Weights of a small mixture-of-experts language model, trained from scratch on English Wikipedia: 128 experts in each of 8 layers, 7512 steps.
Below are experts of layer 7 (counted from 0) of a mixture-of-experts language model. Rows are named router (the router's row for the expert) and show model dimensions 0-127. Each number is 128 + 24 x the weight over its row's rms, rounded and kept within 0 to 255. Numbers have three digits each.
After each expert's rows: a language model's description of what the expert responds to; "gets" lists some tokens that make up at least twice as much of what it gets as of all text. This comes from a sample of Wikipedia text that the model never trained on. Tokens count by the router's weight.

# expert 53
router:175119152095146096119064145099108131104156153113143121111154131113123107129149089135159095141137158134166074129130136138144082099141150098090131106161143147115156122116124138109153156147105131141178124092133129101118130109090129133132166113094127111142109116169104141159163131131123141099121123160143126104135096113124105112122134146159133139157166136139173087094148090151095106178158
What it handles: Mid-word name fragments
gets: "ud", "d", "ad", "j", " Ad", "un"

# expert 43
router:133094173131095098140112115107137135085172138133199117123131114169142097110158117138159109163137166148114133163134141165149086089180123114125151130173126117151162152134128106128094154127102142126143092089134116132123083152089155126151129134118104130163127139143118094165181133100109131156085119126122158095122102106137133092124146126157151114120160159146158136126139109121134151130128
What it handles: Country and plural endings
gets: " States", "ia", "ics", "ers", "ations", " France"

# expert 46
router:136122148136122107145108151117157166094163122103161125145145156145122119083157134118156085161169154118153134130162124155157163086148133092091163152114113135115189118098093110139115133085146141132159085122143099151119171128140145151123143151090106148181129127172128079148156124125154116120109122140131129131143144089114114136134134140144108081090172142131143088095122111131135118150136
What it handles: Word-final suffix pieces
gets: "ated", "able", "ate", "ed", "ive", "\""

# expert 48
router:165108173140107124127124085139139118106127133160172126132142146144113072106148132143175081119141154096137111134117169093109113059201151128114145125172130130143168156111107135104152147118091114172144099090088094150133149148123157153168142157120105129153130143153124100155148138120131093118110162158144113114136131122114120127137164120104124132135168107145151128119140118117130110155144
What it handles: Time and period nouns
gets: " years", " time", " season", " year", " career", " life"

# expert 6
router:146133164108110094123092099126131089088163136108141149135122141171119100123117131132174088157162132144086120133151163106130110110162154141133141088131099141122144133112103123131133116138143143099166087099159127155144116133127136143119129139080106101153114159139134117169161128103163123148082111118127164108155075132125130077108127121157129101155162163170165128144133102141090149164099
What it handles: Acronym capital letters
gets: "C", "P", "S", "O", "A", "L"

# expert 3
router:113138156126114078169113157103130124117151155093171124128143169142121102120173107127175071146156103115126142121117128126094155080146137104099154155144128160147141125150108111122126100147122141128137106080097127159173159161127147139117141136137097161154099115139122116156134135112124125141107133124125142114113122094135086105140112119106116109106155177173176126112134081131135113190090
What it handles: Past-tense verb endings
gets: "ed", "ing", "ated", "ect", " used", "ted"

# expert 52
router:119125150133132132132073140121167099134124146110145106106133188122135085087143132132149118124128096140096106153175139128142122101177132133112173118121135125117171100119134153165151110114118105120137107097078080122150144135076141126166126132119121141156099142159099144177150150126107138099110117082129145099136103113104080068107153118164121148102141155163128106106122130139122097125120
What it handles: Verb pieces and particles
gets: "ed", " out", " up", "led", " Cl", "ow"

# expert 12
router:152114172105147117172104116112130110103147154114141131155104123166122077093177126104155124163144128155126115145130156117092129098155150116116143090154152144129164142106126165123107162125092127136156077087126119089146149165117132164127134167108120141170110128168093110140158135099137106145102102161114136117156113088135131089123142092168095104124101104125137145138143091102112125156109
What it handles: Commas after names
gets: ",", "),", " –", " -", ".,", " Order"

# expert 17
router:117112168142152116139108133123167132125191114142191139139119129140127077113170120126157111147130147119118117144120154117116131089175144087121144142124151150124147142117117137170126117111124150143131112102108103119151138151115150160135128147098132083179126150165096122170174167114187087136116119128096139131151110117109093124128124152139123131091153135158155131119098075126066131137140
What it handles: Closing parentheses and quotes
gets: ")", " \"", "\"", " (", "),", ")."

# expert 0
router:158094177100155122143099101158111111134117156137176102120086125140148111112143102113167107169171137124111135128130143108148085062160131116129134103158128129120157121105098138136132137112118142118146106100128093086161099117087135113125154160126119125138112158137136115131153126071158089143067134124096131096170107123141102114135133140152146129144186162142114122120091144140137096151124
What it handles: Creative work nouns
gets: " film", " album", " series", " song", " Film", " band"

# expert 1
router:143111179144145149179095148138146116087135169135169135142152156140154134088141136122179116138154166108144123145148150104143146116199122128108134149137129164132144153111124124128154140130114103101133107083125108127155150147097170105144173119116083151186135164150125140169150149123117127143103137164133154133122101120140121149115137162101128109156160174138121164154139130120144099154100
What it handles: Months and record nouns
gets: " August", " March", " September", " June", " December", " October"

# expert 45
router:120112152106155061176086117115170120128167121112149127126084126175138106086146120087148114153172118100133137105119121135153063071128120106099146131137110141150150134118128120108115175106120135115102101109128116134124119089065137137129140176073112123162109111157139096125152127111131148154111112118135152140115109114136142155107101146119144129147130165126123125105152093121107112146153
What it handles: Inner pieces and digits
gets: "m", "0", "am", "y", "d", "8"

# expert 25
router:148108170116178142121085113126123093100163112124163130177143134167123096132142148147154097127112139103138100098127185135127128091171146112117140108141136133092145139075112124113113131101097131149143048124110113124126141138095167148141162161110130128147125151133090133167144142118132097099089152154135151129126117145100103107082112140140175103122138135151133079109114120125119102143136
What it handles: Headings and quotes
gets: "==", " that", "===", " \"", " ==", " ==="

# expert 40
router:161117140164115079163117111103125141086180138106196144170132156142125079114156130147153113139175116085137126129142122140167123077162138124121158139128118116096145161117120150146136127108116153158119066107127113155140167137113145183155118163109145140141124101123126114169174120129139097138075148126139145128123103081136119156132138118151133142132149112154148129123107143131158121140116
What it handles: For and noun suffixes
gets: " for", "ation", "ment", "ition", "ed", "ion"